config.toml
head_dim = 32
positions = "rope"
parallel_block = false
final_lr_fraction = 0.1
Below are experts of layer 9 (counted from 0) of a mixture-of-experts language model. Rows are named router (the router's row for the expert), down (a neuron's output weights, with its number) and show model dimensions 0-95. Each number is 500 + 25 x the weight over its row's rms, rounded and kept within 0 to 999. Numbers have three digits each.
Before each expert's rows: a language model's description of what the expert responds to. This comes from a sample of Wikipedia text that the model never trained on.

# expert 19
Number tokens in tables, coordinates, scores and measurements, such as 1, 25, 100, and number words like three, four, six.
router:482465487497496490480509518487486469481504505512494507486482535462480531491514486500485474457541503484513500510497483474505515484568498520515421486520556498496479510464509516497527526492497454471507491558505501486407470493535469508450536482535506477468482511554493522490464511507514482509
down0:466487469504499532475492516470489561494487518506503535460499525533492500484490523522496510479535470464450563490493492527534492476514474513496530499491478517521507499522491512476503487461454500511491481466524469515511563451503488499455527468503514512522545453498496466497479499436503510507
down1:522498570498493479557509481499524506479481487517516521496516544447467483521499520473459479489483530500509509528472481557526515488470495504506504534470536517479494517539510521481550515545498516458512474502496532495473497482514481466451507523479491526451522502480468491536481546517494523497
down2:485493511454519507543493461461432496469497478486501517475527452503524517520513509492530474458515536524486483510481512502493482524493497485469462511475444544507522527530494514469492498520501564496471486449503473477530491518468521533506520525479492538533487507513506535504510521514519483483
down3:466514485515551475490539513453496519489500527523508466474499556516501486542466515508514469471479513521506488537474533536527498500485540523480494470494516449469483487476487507523505512476493474489491541526494494551453496483498499485517518480479528565490484510474493482494556479549525486532
down4:496500493469470538481478531486500513508506477510483502539514475504491441485488481552497495543487514479540493518473521502441481483512490548486550457461538503498523490514471494493511483494522515572525520503509499482534487503505457482557490481546483549520491469492493437524482494459521458466
down5:473480498512454500504514462523523487493537515477507535505497505517462527490486495545491548483508515500516521518510460484535525526533519521575501467481482453516459506526504484503527470517487505477501523498481514535457508496519492480480518481507515516475474512490527455523486492481466492517
down6:486508513497569476493489456509509498485488498515522485493538478530473541526503469491476509498512494493499493551473479482505511465468469465479471498503519489534521540520539490508499545482515454487502529502519483470504527493491511490536499509459462488470503511515470484488510525460422476500

# expert 0
Auxiliary and linking words in running prose, such as was, is, has, also, but, and verb stems like happ, show, allow.
router:483455472496524474491533515480554473500499466497453484502499502513504524509507486504521461487536481494539535474496485492486520465498468517545440479497491475489494486517534477523478561504507530479515512505461533489503495444538496478489489488539448495482477516513489537522460489507483429507
down0:502551549524477497447487490496497469481471490507504488451459530464528481512472504461505506520490444455493509516539521540521504467554467539490507530481491505539502496486509503501525479539506515543479499498559509501489506460499477459476491568484506496507500534499498525487532531492511458507
down1:508519511529498524554520519570492530512485513503511526502501520484527489536518523518510495472470516556480487525509520469504499509501494480465433446497509461497465482484492468471492491522481484488508533500503451459501476510517488447452503519509502518512516499504469491484547518510466525450
down2:497529475523542520510524482458509513562484490496509504519469485516518492489529511507532509496569489509546502505487508525491490536470478423484502528456510528481500513515542515486515543541542448498487505519526502471522483517498480524475484499537505501511497513481482550485466484509504479476
down3:510469498482454516486475518495467492470502486479498463450515542517513512513448513502498484482466450464503487507494539518506510524547515465469530452449450511504527519467505477471500508519490505505491523443485514495523549490529479517529513475495445487492518546520489520459434460509517477533
down4:486498517523497490484485484471503501519462488458463494476491515466470473485512511535508499507503512487519505531497461580480506492499508511505497477484512498513478520507511503485497513525478516493512522537533544480444499498500503489484502503511504512530491479479517482514518474524492511505
down5:552486486521499509507483498497450478545490505531515504525479473532491485508546514522490429486484463483510508504487508436491498471537494506498514448511505507497511475471504516492466498507510496523478511497489503448541509511497489466461488537486496478490494519520508485492502514496523526480
down6:527513497490527500509493532521518513500524537495532473515470538519500498498531509575496463471488513493518508489531457550510515512458515500474498532469515494486478478511468494484493508508489458484503582531462488508451571503509491512499452463533547468515512484453470494523490497520495525519

# expert 1
Line breaks and paragraph breaks after lists, infobox fields and table rows, plus leading pipe cells and short lowercase word starts such as c, g, al.
router:487470447538496492481491537445517487495501495503463466506467516502480482524481470531536497477515531483565520497506472528487492448485504506522452500500494526512467490503525527484463554546462513488526534477487510483475558496488529497517475413520491483492534487497520517524510490494496474515
down0:478529547517490530501528480528478532520508508493452532504539513487500481490490486474489470508448520536533520511495525514503544542535521533517541462504465504473522529521540479451537475489492520516471496522505503453522499476516491520539495494506497482532502492474503473507496488498517505518
down1:492518497468489501519505508485497507498547502532465490537489465482488472533462492461510474444509533513526488483478483506497529492544511560519507491500510549496502486474535487486491473518518521473489532486486498525545480516499521537497528481486493476526525527535499483523505489483524482491
down2:508498522489485511490510487471554533465527519518470482515461506535503497467493530504508467468485507495491468514501485484512501510521447517452498488497476518468481522521487513517475484506487524479435534515504472505526528511531481533470504517464463466523488517513500470524516500535509508523
down3:510517511490521531537540529522483544493523543519465480544502502477480521520479529489530511461508500523509516529540497517516553505493512498530449483519529474556517481512474500446473519485545476568516540490513535556473481560483514515489510490504485514510475500481480511514514537503486518478
down4:488494487516526472465476476535509522462506510544533514480492462536530506510528490470461477464496486493516501497424472493534514499493471469466480502485487506533540564519474531476469530473490475510547476514518477463471477537502521485542521499530501454508526458508518519519499534481526508492
down5:537515503454524505481486520549459507552529482478501459517485514479500493572494510480515503493516507454502522489469509537519479498508446538471536518515482500486497502490501489457481505504492515524520538462552508524515453503491537496489511527495556515470491485545493483480494510506491487476
down6:510500506514450504527466500475523542476485500506450495545517507494481505497486529524471498542515535545468503518516560502494474496547522518533500535499557503488536459506505525463533534549465491510519491471493519479497467509501480507476451488483480490499465532510496518486520478511474475491

# expert 20
Decimal points inside numbers like coordinates, percentages and statistics; also sentence-final periods and word-initial pieces such as s, sh, st, ex.
router:499497478490472503463485512470549487510507523511479486508534510486460500509510497512504459510504543496532510463493492476475522484462485531543397517492489497520489490515526442490474495513535530507535491532458501453509528497536552470497445437489469488501470523483515480506490471476530492515
down0:517482549529493476505462505482533512459551508491487511512491478508505560527451499469451511522537465459533488486490528495498506501457469524472503517451463503529507500513496478504471509489518460483494504522494502461547516502520496492499509497499481423498521515487502517488426506458493484504
down1:437522496499489523482499503475509505509549520507464520500520477456486478503531537487507489516515520493554489504512474496474527506484519446492455481558531551503489481481543509505483492529535498526470468472501508502504471507506495515512502494465522501505481478490522490546504538470533509516
down2:477464467510438499488488488501511497480445516489477511517498523482480499511500540483492518549517503511490476489483483481540519481522494535487502520499528499478517523489525474483476518468570549491505528522508493491550496515496522499529514486516530465470486530474458499470459496492473480452
down3:501520494512485511492478482511500514512497492493546506458516503513489518488519476524520506500533486484490570493504471528506497491472522566502530502552504504510474516507501501551487515469496487520482483518518515534473505469505494474524522469515490489457468522490511493519509491480484526491
down4:502469479495485518494514474522537552464516514490472520525447518496491487494505465442508463521517485511506520508499499483473522475475509543508456467502497512460589488533478493511492497537506502478477507503489479505563505458474523471516485477486483511519448498526508493498487483511510477472
down5:480482524482469483482488549479491485496520538503522508495474483535486477495496503546446473554510514518520506502472498530509487545464488505512483475512475509528485494513532517480512513516520464481482506504482514494528465536523488470511483437559493464483461448504498517494425528500448435505
down6:499515469478498519527486521486462489518519508549508501501535456500501435473529486486526475503508507484495490504433467502512506516503481479473542489506478447496494500504499496520512470478477474478524501494554514503457530536527546496478488520499505498486511468515465521511496480495526512511

# expert 26
Latin-like pieces in species names and taxoboxes, such as idae, Genus, ensis, plus chemical and gene-table terms.
router:502498468484504484518515495484520455500469534548512466524478522478537536530524500509506476493473481493502544500506521461525518499482507537501513497526473510515498489502532530450497513528494517463556481521480528471463488505525523484524474474525515480492513500549477507553473541478520467510
down0:488527524470493497499479497504523477480521511476501503498472528499526529517502457514493490493460501539408539491519510478472509468508501496466558489527483479470469489475504500492511515484497487478551467542515519468497510502492476540499487485488511497485458480502528460456530494486476499509
down1:539476518505515516519525520497504487535525517549450536547530503513486502489491480522517510529481532523499469471474455490426530533501506489528513527466510495451469498496487527537508531493492478495525495453554489473468515467505541510560515526475476503508482516450528506510533512473523570496
down2:508500534473516499483463488521452494508490516524481525515506467518504518457494530472536494500517499500470497487485466514495501469519502517515500491531505486505539543517460503476535462503525516476481475489486508538477503504463473505462497503479507529502522531480504467493508523483495504460
down3:465505514513459465486457535533560487511532468476545468489567483488505521540548478515491500481538510492517492506577508497519477506499503540464507501523467534515488555490539520479532499519500521483494528483498499524520505463485536502491495514493515513501444498505470469503537541527531509469
down4:516510502488554491534509512530501545495505492476485521504483487499469463494512457464481539509469485528496495535533486521479474502519502471460499553461494476461519489508496515518493474531484504498496516512477475555463484487477471548526525477433489497509508509451489534477468469522473489506
down5:487488532515472490504513514509514448487508514526480499487477537520482513526487502516530543468493485530516520508523532462484512472442544481512565473479525486503534533511506489528533532463517505542475538455532548505508513524492524530501465469488511552512435510492488479503527507470542479499
down6:480514522520519538444492499535472510492496508502501459471513523501506481502529511508487474500496502473464484474516533494475500530533497487459498509478511496490537460480479479528523470516493504543449498540495470511464459509471482513528532528506510537485538522494454534539515518509500498483

# expert 31
Pronouns and kinship or role words in biographies and name lists, such as he was, his, brother, daughter, president, and name starts.
router:480507461496528473503503514527548493493537532498445494507505526495542508491494531511561512503534555504542504473537531546494528493509521484527477476502495511492488480457490496507497529521509476483515529503502533497490497488532478476527465488515488483491461444531490551538490519483546459494
down0:502516496499477503483506471504451506520513512528488502507485527523526525493500480520457498496501515502472522449486505484477532463449497552533504466471509524513484474503500513520418505495512521499476483530469513500505492421530484521471496509554511519481496514502497525496491570482487487494
down1:472526476530504506467517492522515520463494508539477482518508489452516467521544513440483483516478479535476496493540538546518530527507467553486572487499505513434492539510478532523468520496480466500508477475523496490504474503523520525525476498527526504463456534515465525529489490495523533502
down2:503546516515499522515446497480530509494531526512504516556531497542493497481498504523481485525535479497497501535536443474508504460474519488516489514495525507505531503547485558497457475519480506500486526501539542499455470506544512510483490487476495490530562481534498520521467498493502500478
down3:493550489506506497506487491494503433488527517519513498525489513473472496520479549487518511484493536488478501483548481539515504464518516499500505486545521462428482534500521516465492475493553537493491518515544488546509488461491506505473506502509509504488530448522549480513478480498476481480
down4:492523513568504492495552497483491426526503524468508531506490533465526469526498508489495484505513543486520522521475501536521482516506549459502489526498497515482454474489519499502458489477472482503543492506514534495553472491537446517520501539519494528518499498490530486496462497510509452455
down5:460483484523485570434495472461502510465483522491502520519512483509463449472556464500503511477493509496487505502531493464531500554512510487474476488538523491518452543517488504473500494474541449527524531501483494501476510564488499498495503492469443492467497488488480485509540522463502481518
down6:487512476518546502521481515473508464495474524464508517505457544471497506519466504504527505483494517457544452508523452513513472456455472470474474487463476531518525531516517462495494467554492473500468510470494465490530523486543511532492538515521517479465534493520513512490480508519524446511

# expert 13
Spaces, pipes, commas, brackets and dashes coming right before numbers in tables, dates and stat lines, such as "26 | 0", "April 30, 2022", "1991–2020".
router:514487479502504516519518492500532511534550551503456510544518496472479487495441487492497491484512525505491515471529472502470524498465494553510504486501487537441482500517503473480473514501472507465518519486489494513536549485516530501493498454534508508512485478532516508538504518471538448533
down0:482521483474477507512448508500466512536524435519522497513485516473500504498545522505455472487508500492484514511511479505535536451486526495486438540486487508479546487497480497500479517498520507533472502470498512510511495487512542510532477525487541465490456543491518509497490515485503469498
down1:483532490495474493494526451523487456494506520495456465501507465524486492515484468495512471484561456496514537502514497519502450505511473508463521554487549472470484536494511482501523511467559488469502477521478465485536503517452484525527500523500500512490503520505509563464521492484507461474
down2:521545489499475482489533498462514501485531512481516500499530490514515499526481524541499475478512535498474543495491504495481494523503490517466555488468475523470489511509546523515500519538485455479502511525514466491487460475495531482497508521448483518518515495494472509460556534468487549489
down3:513473526493523512541523522491486473545506492518500534462500520466459496484495540492461523510453534505488491472512482484491502551535496474473496513526455482461484521528486533436471483503530471476484492469440493492533510492450464460495478506502494493532529542509508477514495504501516508492
down4:543490495525500457505484481505535463487499506472485509541530443560466519507495518513522547514473486482484481495515462503511518496512512491516498479442494490511481525439497472476476541468484463504538527465436531475528499518469501501496508501491480467503534501502513496533504497466537493495
down5:513516482498480506512518473489511508494540502495514495530531511490499503476526500510496485526488483533492451502523513475504478479470500496556412517507525519489538488534508496533497468479510526494506491528532502537472494554492542537524502507504497478505554478482477562497478501528502488473
down6:511514479481482491472490507517489509456487492502505454537512508535461522484488539484451497523527474493525476472577530508535505494516500536524463490507524475540522478462467452518541496526493520497467513502471496470477522533493477482530499527450512480492482482477504525464510508528541495466

# expert 23
Geographic words and pieces of place names such as County, City, State, New, shire, often after in, of, at.
router:472450476463502488512515514540522482486509551501508505519511528500511505532505495513507472511493494482483486470514455458483508475513464542536480511514465493527492464487498526464493518492475526514494544533482504490483502508523540480498453429523503488499493460504529499514509521486507480514
down0:522476450479486474524480476500510518505523463495487499464505508512515463496523513502543533500450536487488495502489491505476484497504496503489424464497537527547548520488499485506484501537520505530484526509514472487475477495506482516469492506567536476481500521494486483492502504522526535530
down1:551515488537498528505467510482447468524538458536498495525496522485536524545505479454512506492489513463510504519482503478542489508478492511447469542498528486499478483513502503494490505494481484519477468480518498525499501481539499509459505516457522471485496500515537491454511488470551499505
down2:473527544491517489502504495491541487496508480501524493535500493508510491533506486521488511494497441476466499488508478462497469520488528487514550459498485545482443534525520504446503487458521504470506539491500486521499561506477493521486545475464480519474541516462513499438486513501496527481
down3:520511535540521499522496474503501441476481491475562475494507510529503508500519495540494464492541520524522510479479481508505492544471542513515501481496500498464527557498470487537496477480476529498531513525512513501517463512493492469531505495465507525525513487516475529452486471519484465484
down4:446446438490473496459479502493449479517482480489467494505545480485532500527524477563559501479464493477479512520497489489504456476462494522515535529480494494515492503466520498450483475507482521509522478554490502459508507521492512459526451490488522512517523530473461486512467490537482491499
down5:501485473499488458546471538499503530542516525480546487443511463452549495479504489482439493491466515518546492553497494532507471500514472501485502464506484489492492553486513528510470485542498527546486505513491529485490469489532494486449520521488519475481466520457523446483488500541474504493
down6:473509511469481481473545527540486498481499489512482499516511512509500475521523448517467509529453544506434452435494526507523489468494495521533511473473515470464493521500478511484506499516490546478480516524461513527468478506543485465490468462477490493506491473508528466556519465501503458472

# expert 6
Paragraph breaks, table pipes, dashes in scores and digits in sports tables, lists and date lines, such as 2–0 and | L.
router:545501482498494490520499511466504502480500522526506464503540530459507478503449476524515530497487512493496490507502488482510468473515497536520466518482491470492494438488539489521512527522472514537510527547471516520505506499499506506519522487478494521472505494524520521531476471467490469490
down0:457498518480490495505482512534448489493512516498493541465509512449541489530489492468465500556496503490502497504439551540508497540550522502484475497468499499509498501475507491478504504487479510445537511476501494521510485483473468518456483511498535518492499480475467455476547558509500500504
down1:504512544491521518491439477485510556484480498547502435542487485480538540525534505494510508460472483469493529518549478467463521486500488477473423471473500504503507500432481498519519490502513508497499464475541497532502506477504500506500469531506494485484477526483502517502506517473471536533
down2:443509465481512453519415492527470490463503499497505511510522478495482494499489503512504457517504483512539521444492499508529570521547490511500504483527513475531487475543456549476507524506493509491496468504462524511473472521502501550529474546489502480493516509536476449518476518479511494513
down3:472517518510541524470522508506506500490511498465495501487568467523468536487432490538474490486479500479504495479486492524517483481486526520511521495490527471518502514483560547497515519515499508487476479479499527501548543519520497575496516513528496518509527485509518555525489483520489474542
down4:510494503502532503504566490504502506486496533493477505472555555536498451525471545517507531517536471493493479524477499479500478464538512502489486450478458482482509486493500498564531469499487489509481518503489441476505472488528543481457469497499496477487508483554512464522481492481494484467
down5:483528488508484473459474486513495490486514481500516494530507476483546493492531480515515497466470524484510488468483472470513500498523528489486544473502483512502449519502476528440496465450525484480497513530483511496504484510463519469514549513522481474518478520489497569517444457489528518494
down6:465460521490478500508528479504496454491500522556476499489512437530519476505469553503465518532545490522516504512503530509520506517472476474517492509517542489490505483523489439487534447482514515509500499489500480479492509531501509466480538529456493537486528484488451527486549493472493499506

# expert 30
English given names such as David, William, John, Robert, plus syllables within the first or last names of people in lists.
router:496499463513502478504463504538570486476517478522514485513547509494484491511451527546517486466500529475521507500502511536510553541515464479525507458498463522486499486473484483481470533525457486501500509511457509508491513497546511455492492488523499463489451495520525547503453536473514488468
down0:493475518482514526506476509520440480503516499475514526510491505494552579526483514537496496479451485493514495511459491474488477464504483506487443540467526473520503489478516527483533454531486504495542516467549511517491490493487530542524517471520514546495496494514505467495534478491509539557
down1:500527521573439469513528514493490472440500497486527533522464514523497537486487485516480513535541495498521508497531479508517520493528490481528552515473528467509493481479510504500515526467525470491545490481468485497518483473490501525524506492507530492490454512475496507502505479524548502508
down2:535487480475501453479495497489515512518504513538501502457485525544515502533531469502510481507455506516475484511474520486527484491512501530503503448483495509505477532480474498496499483478516507512496475485511512496491469509552501549548526518522520459503469498542469555492517520495501533537
down3:518487531469523508469477488472533510489512461499475515489479572512503451480515524491537509494502488519515509514487524505457523510537475521470480505468506442494526456475495478483470485477485473494501472499457459505485506495487459487459536468509513480514499513509482491517531530469507460518
down4:497497531506497469463544489466533500491532485510485510513451493534500536524494475480463495545447503500469499507532544508521495498510497511499509502547485505516502476488455502508475471482527524516500503475499493496521558466491505504491518494520532488523519489535513532487469467511504487485
down5:494463523516509468510504483527490530491524520484503483492484446446506507518496500494498508498504452520514505485484499513510455471500472524492501511474517541474513497517502461506527530474506532482499448514469496511471478476495514479482501523498490532535522511515533523501529495509508525463
down6:475518537474512548482504500484493503490511456540506483516574480489483501496515489536513540479483510521513488472548509506493510525501498507472550523476548513553478510490487486532504504514513461521469482453527494511478538489529539510509458498487528485483520475492476506510530498489527511561

# expert 29
Capital-letter starts of proper names such as B, M, St, often after of or an opening parenthesis; also hyphens within compound names.
router:481514475478497513506526476457527513519524567474465523518498480473529527510459490526549496477499527499496504469497481495546538504471473558521500502487502475520453508483489491523536521514522487502512501526495532496501480477519508493528470456529494519521502440500488501546540531489547503535
down0:484509481502450505487514495475552525488528499455517530524454487523532459533545464484504529491549487521494516502459514531533505517480498474489441498510453505522524513488475516477422483537523501516479515472495473491513503490545509452502514479516527526491518510518509521516448546467515549496
down1:480470518501455499464484480473498504534498532530470524543478496523487531511508519497446489505472465531495495454501519533517459549471458506503544502458496458491490516477490488511511466497471527477517507482508474481526517504518506490494532493521510499479489471519515532506453517467486481519
down2:532519498573517505478510484483498485482501497551491479533486527534506487522509466524515480508491521490465487506504519524491509490490518495519479507500492481519488540465496497523553539514483552483500483527516512487460481507503498442485540520536547510513480498526516575467494507460458471466
down3:501515464440488498519515515501496543508486431495479466516482511514503513509531476477525490483464505515468492458511494489515457508498523494452466510503524498510462522471537476461482507476508468536436477477504488485480535539493475494512516485497512523530486525514488467508552504485473511499
down4:457473509515532500473529487538480505486505540491481507452485531537487494506543485526502455522520499498501521476491500483521474488481491499489501459507497515526539493491488544523566514533475546530464532505511462487508511536443516522544494542439500487445536501538495498542540496470516502484
down5:481452526516476514548472445515505471481493530472545485490457480469494528531444536529475510493505510461524539533510511525491559519482469504509614514502494517496478518504499526521575487484459486523490496453480533519501554507513508455529515481465472495538490507466484509514472498500494479522
down6:542490468537480492449484506494502471486484483490505491498515525501452490528483525496468511488470523512533504518512455559513542486481502545525520534520521508515534518481486499539510512531477545494513542527460511471482490535560486454468492493489556525514516518501488450513532540492521486517

# expert 3
Opening syllables of proper names and place names after a capital letter, such as San, Mad, Sal, and Mil.
router:499490424499536521525517500547523462504487506542527489500508516499486471477457485538493475509554517472516539505521488492519522528486464516490460475515470474512498498516487511524497525494502510524506529506467519490491506529539509522498495503498474465492472479531490525548487522513534484466
down0:534505528523506521522501506520490481525519451505487518497521525507476466496502515500550515532512495510510481484500508484521512491505481523569527472496494490475500494466501475508490494480483493440520505531483484511478486428511489545524522559482473543475475502540463473497508512507485544487
down1:496516508516501489492493504479487510485487499511490490480483512541497547490473527529490483554466453503506492509487479534490514518482520474494540493474525483495522540479540552504468501491488529474497504517571504501515544472471444473479508471501530513484519466514490520500488492484474490504
down2:529518454462485502472479475518467533449480511433515520491512470470497505472507442466473530494493540526506547488538481512456527528515510500545484480563497493536516501501463491520500482487513500525499491492561479526462493507515498476504516491533534491473539512500509482449513537489498525462
down3:496470486479500534459480504489544524517482501518525496504512477520528513478512512509486497530491463436512500491499483530496467495543468473566445480453536489509496478507461471471494495488513526554530494497497493512509491498497535503544501513499523516516464537534487477509486509484502516501
down4:500518459493505538517453496506514528475536524497520479534459475494478479580472483506458476487493494534492480494495536508507539556476476496522548501531533477512497502477487447506535509497519472494527506521526432475530509482467469522499495521503524528485536460469496502484491456492536499499
down5:508516494506521452464496521523471505506531485491511520480545501490503461511493504468501479474503492500489498504498492473503536512510497483520539518502497495495492479561464519450509503516517521507473516460445490475514505535535507496509533483539516469528557549503490517495508479496478499487
down6:515510498512507478516476491555519570458489499500482439503519511498467503496520519521505524466521477516524481469475533512514471522498529494547463507515521528514520492541511470474464505518532505528515541485534495558436471514536533527496482518513506490540506484481523494548527507522497512469

# expert 2
Word-final pieces carrying a period or quote, like s., ed., )., ".; also year digits and ISBN hyphens in infobox lists.
router:489462466483494476498469513481573477501491498532501544501467506481489514491492464517494485503511512537521511469512522474523526457497478535515492476514453468501495488512482496492487516500505531517521537554524555477506509451509525486491495517497474465485517499474482545489479485494568478502
down0:487477497462521517553521487520457508461487532505501529511427525454475505472520489524493489472516476524481530502449485485474525532474497499517495477511458493523504505524502515525500486510529498493473513519432478508497533449518553476525479463450479507542487524512493527479511485468496497509
down1:476497510455527489519514488520486509504535460526485466519521510520475485514503499526503501512510524487518457521525470539513506512553489550483501483493503498505486509457501535521488495459474544516492483510515516508534530555452515525501526507470482462490518485509508527507518486500498507484
down2:478503558528497513486482510515500461494516505482491463519494544454495493499503501472482487470473543492512520525454463475470503556492561493521567505530505510514476513484487478500502472517547525534496479482510491519539488494562501505524498499476542526532501499514497498568527528496485476553
down3:512505459475492463518518517504530472524467520554509550493516542519512485498460470489506488524458479539536503491500511548542498495519483464448462520471512478519431506480485510515490435509483495472488518469480484487538504506485494486531499445461547438476453499492499469486510486452520489524
down4:554473480532507518464518515488482495519510467488502425475494513543497532532506502543487481560530508536475459530489486465457505495545514515515460493489477457493467505531477522489533524516531487498512496477477490557502489481491496509513461468485492479490512466476500490473493511526459520492
down5:532483461504465491483448479505502511522509530532510518475513523474501486489472495478520500464477524502489514519535501516532490512504504477491501489508490546555516556502507483494513498489493560526511526501512494467507509494485482523506535534544520471518497515511496539523536492495499527457
down6:478559448520512502485444502492490538481488500521498502514488470537485514484449504488453515495484528514518498480552483503508524515467525469503541516491471485498522520497501535529469514540484479504497462495532515507518510566500542489549483475491488496519490525509477460515506510471471492492

# expert 24
Early and middle fragments of ordinary Latin-derived words, such as pre, mon, ob, techn and impro, plus bytes of Chinese characters.
router:488549496520521549513527510516542497505531470500478447496508569493518509486488460539495473500506503446507524474531510523513527514518441515552472494519487461532502502506500522486491547510478493496535513493512509509515552452516528463536499513524489508477491495498508457537476503516543496498
down0:492456519496505539525509465490495508482505501545478513485485475470549480497475488491496485481469481550494484433472503449499498504477490499533521498502458487479500525531507509451494501500541463470521483498483441513504519499499498511483479465452469513509487513502515531533513486542452512495
down1:505458449476477516493492478494505501519520523504487459483522465494518539486518499488495509500500512501474467548530519492508539486494495516467539502530471503504521526477480450505526519452482516473503516498505514479503477527508508483488526523498502497458528527554498527519517508465501473476
down2:514535502530494504494470539512485486480505514490533529494445541538478486509523471489511520512520462456496443531543503514541525462492484489521516497498506500479495522504480502526493484496520542499525533488506474463498491515509486541495478551493478507554492484501531511497511520538534487516
down3:495535431447501529509488503472487503520551495486519492498471489531478543491476491518500519525532490510482512524479514479534480520531498501521494483493530487466506499495521536498504497484465517460505461472528439519497479483537517507492523465530526502512501517546565453510540497514522482481
down4:511483514525502490469488508503462477484541485472493504505494460499503525521508468511512533536555484469465519531484475506486525508505518517506523445465499549492452519498491480490526494493507504510473507456544483494513490523517584493511491539510517479516473532496551506516476458496496535535
down5:446475519500519517482497538473547530487505526515510477526468488492485527491502475512465479451471520482498502454531519485471483505510519498537552476478461478461523482473523508512501483464469517457508523558477479535510508453534496492505498474486456481494456487508541516482513534539464542520
down6:530512532530464504504506454518476514588503513520523527476469507502522475492492545452480471455518494500508493443526495461499511481466509495515505527530536476467491493492512520545531519514525483483502533494476506506519497482456506492480508477495478475523521541492469517493490477476489520524

# expert 16
Prepositions, conjunctions and punctuation linking clauses in running prose, such as designed for, such as, but, saying, in order to.
router:495476484473517513504512530463537483499535478492497452519484500479499512556468492544521481491505519477528523505536493512512507501477473536526450476521505472520473501493523513480452508493508515453538511523495546492521515469541499505517496488490456514466468501500505503505471518502548447490
down0:522487526540522534523509498489488526544478515479503468518501508540494517497471465514483487475491531498519496503550534490505495527554463487462599488492499501512509492548467473514517513486565517472495523507448514514445464536523483487507505475503509471502500482486526532440537550504490498495
down1:495464469521479493509479491502487502497460496501496472521530544458482487494495503508498456502508489505547484467551462491487494504475505503483484509441526507504501483532489552514468567528518481465467510556508538533455534506500480498511498496511511482519484478499541537505475496475511556500
down2:505454477536452499489496511450485499498521541482499501514487487535494496540532506454488475478502502505469484494549484513525502496527483459502515496473496497514516484507481453494491538461538474483467491501503495527477508505480538474500433487464520517479547524474484520488513506555496485492
down3:478498532538484508483467500493492487495493505541469500515489486447496482471533545482526523436500494483528539508534504471543507479453561498554545523513484514487522502524522491477520479489542486487519467482505485531448535512484487496467551553476496522484474511527463499489479448463528527552
down4:491516559524495492481538483503479490493517517513488550503486471489506469477455512473535509537514477474451490485495481503536499519498495502466462482459494467484516473508557526497469496467535489513517451536550475513509475513545496522515510513510473490499489547494515530504487500510535506423
down5:482497526496496483493472508495467457508513504497536500521470512542500481494520533466542488473495474454536485506535506505464508505535470490542526520500495460484533507478494532494499556549490515515494476497518505483507524496512466505565542459503473496516533515487486460439497523491477497492
down6:497464441478469518520523458480519469495496521465492482458456483467497531504498497476517485527534477477506479469514559500513524465507504461499530454506452507493447516506509498515490530470488477494522547517496491492537416536470463541515525479495480452489480513499456514510498542486516541469

# expert 14
Common nouns and word endings right after the, this or 's, such as album, family, town, year, session.
router:507482490452535476507542539475495462493527561525497498497522524479509501515478512513500495507523499508513517473510478508515491464487454542508459472522464477517490459446502503495467504524492511475516498531476523466440506506575494452501460476529473504475452488503521576509458535465496512554
down0:525504499479538502522493484499483549503513503523470508508521526510477482516488519473465489517498448492517522547496504488507490496498492507510478463476529475514539497525473516527469534491476520466484500482492524486531462513505508543500472480441538475519487483523528502522461508527493493461
down1:496483459455458477529503469496507495511467538438519500483496513521498529515495523478506490498515456499518503492497465518520542501475544487505473521484491477502483481510537521474504472500507482471495491509540490475485546501533479495505486515504522512490517527488489504499510510490535536477
down2:502491485495486541500525535477520524541476509475532521487529488468462504485523496461501529512505460501502504487497463483522477501494458477548513480528490468515462504515524514463546473540475514501497498545496500459475556505457485480519517496490482510490512474470491463445558523497521503503
down3:499477441546527463491467501528550516540488496494531477491468429499479495513499528496470467493528501493532506482491503504524437561536472510464508467462500478509512512484517495527546476531490484552525515495490535507487491462502505518498520507503498521458496501516502542490531526533523504461
down4:495564528516489498525510528478485530484538515549500482499468493512502476516482507521499513536517478461507488504530552529505480452493502497516522503509478477479486501521483480433477497467521491487512522519508499541466486476492466483475471513495519485527504499522524493523472519532497488511
down5:501504508559502526509501498487496463507527545502486491479526439520548495513481490508506520489494525506489453500497545458507507482476475478476470523482531481477494469511452545523515515475476496477485498509470497487517484507529516445505509449467504464476496537486503511450487478474507496521
down6:518508489499491560519467497513499494492470501537492462522501526439481487508497487502516501505503532465503528506492501434475524537505514496487558503523499522543462498500529508492486520514462511482492522465476492529530506506555507482460494455482469488492473500508526528536496460452461481511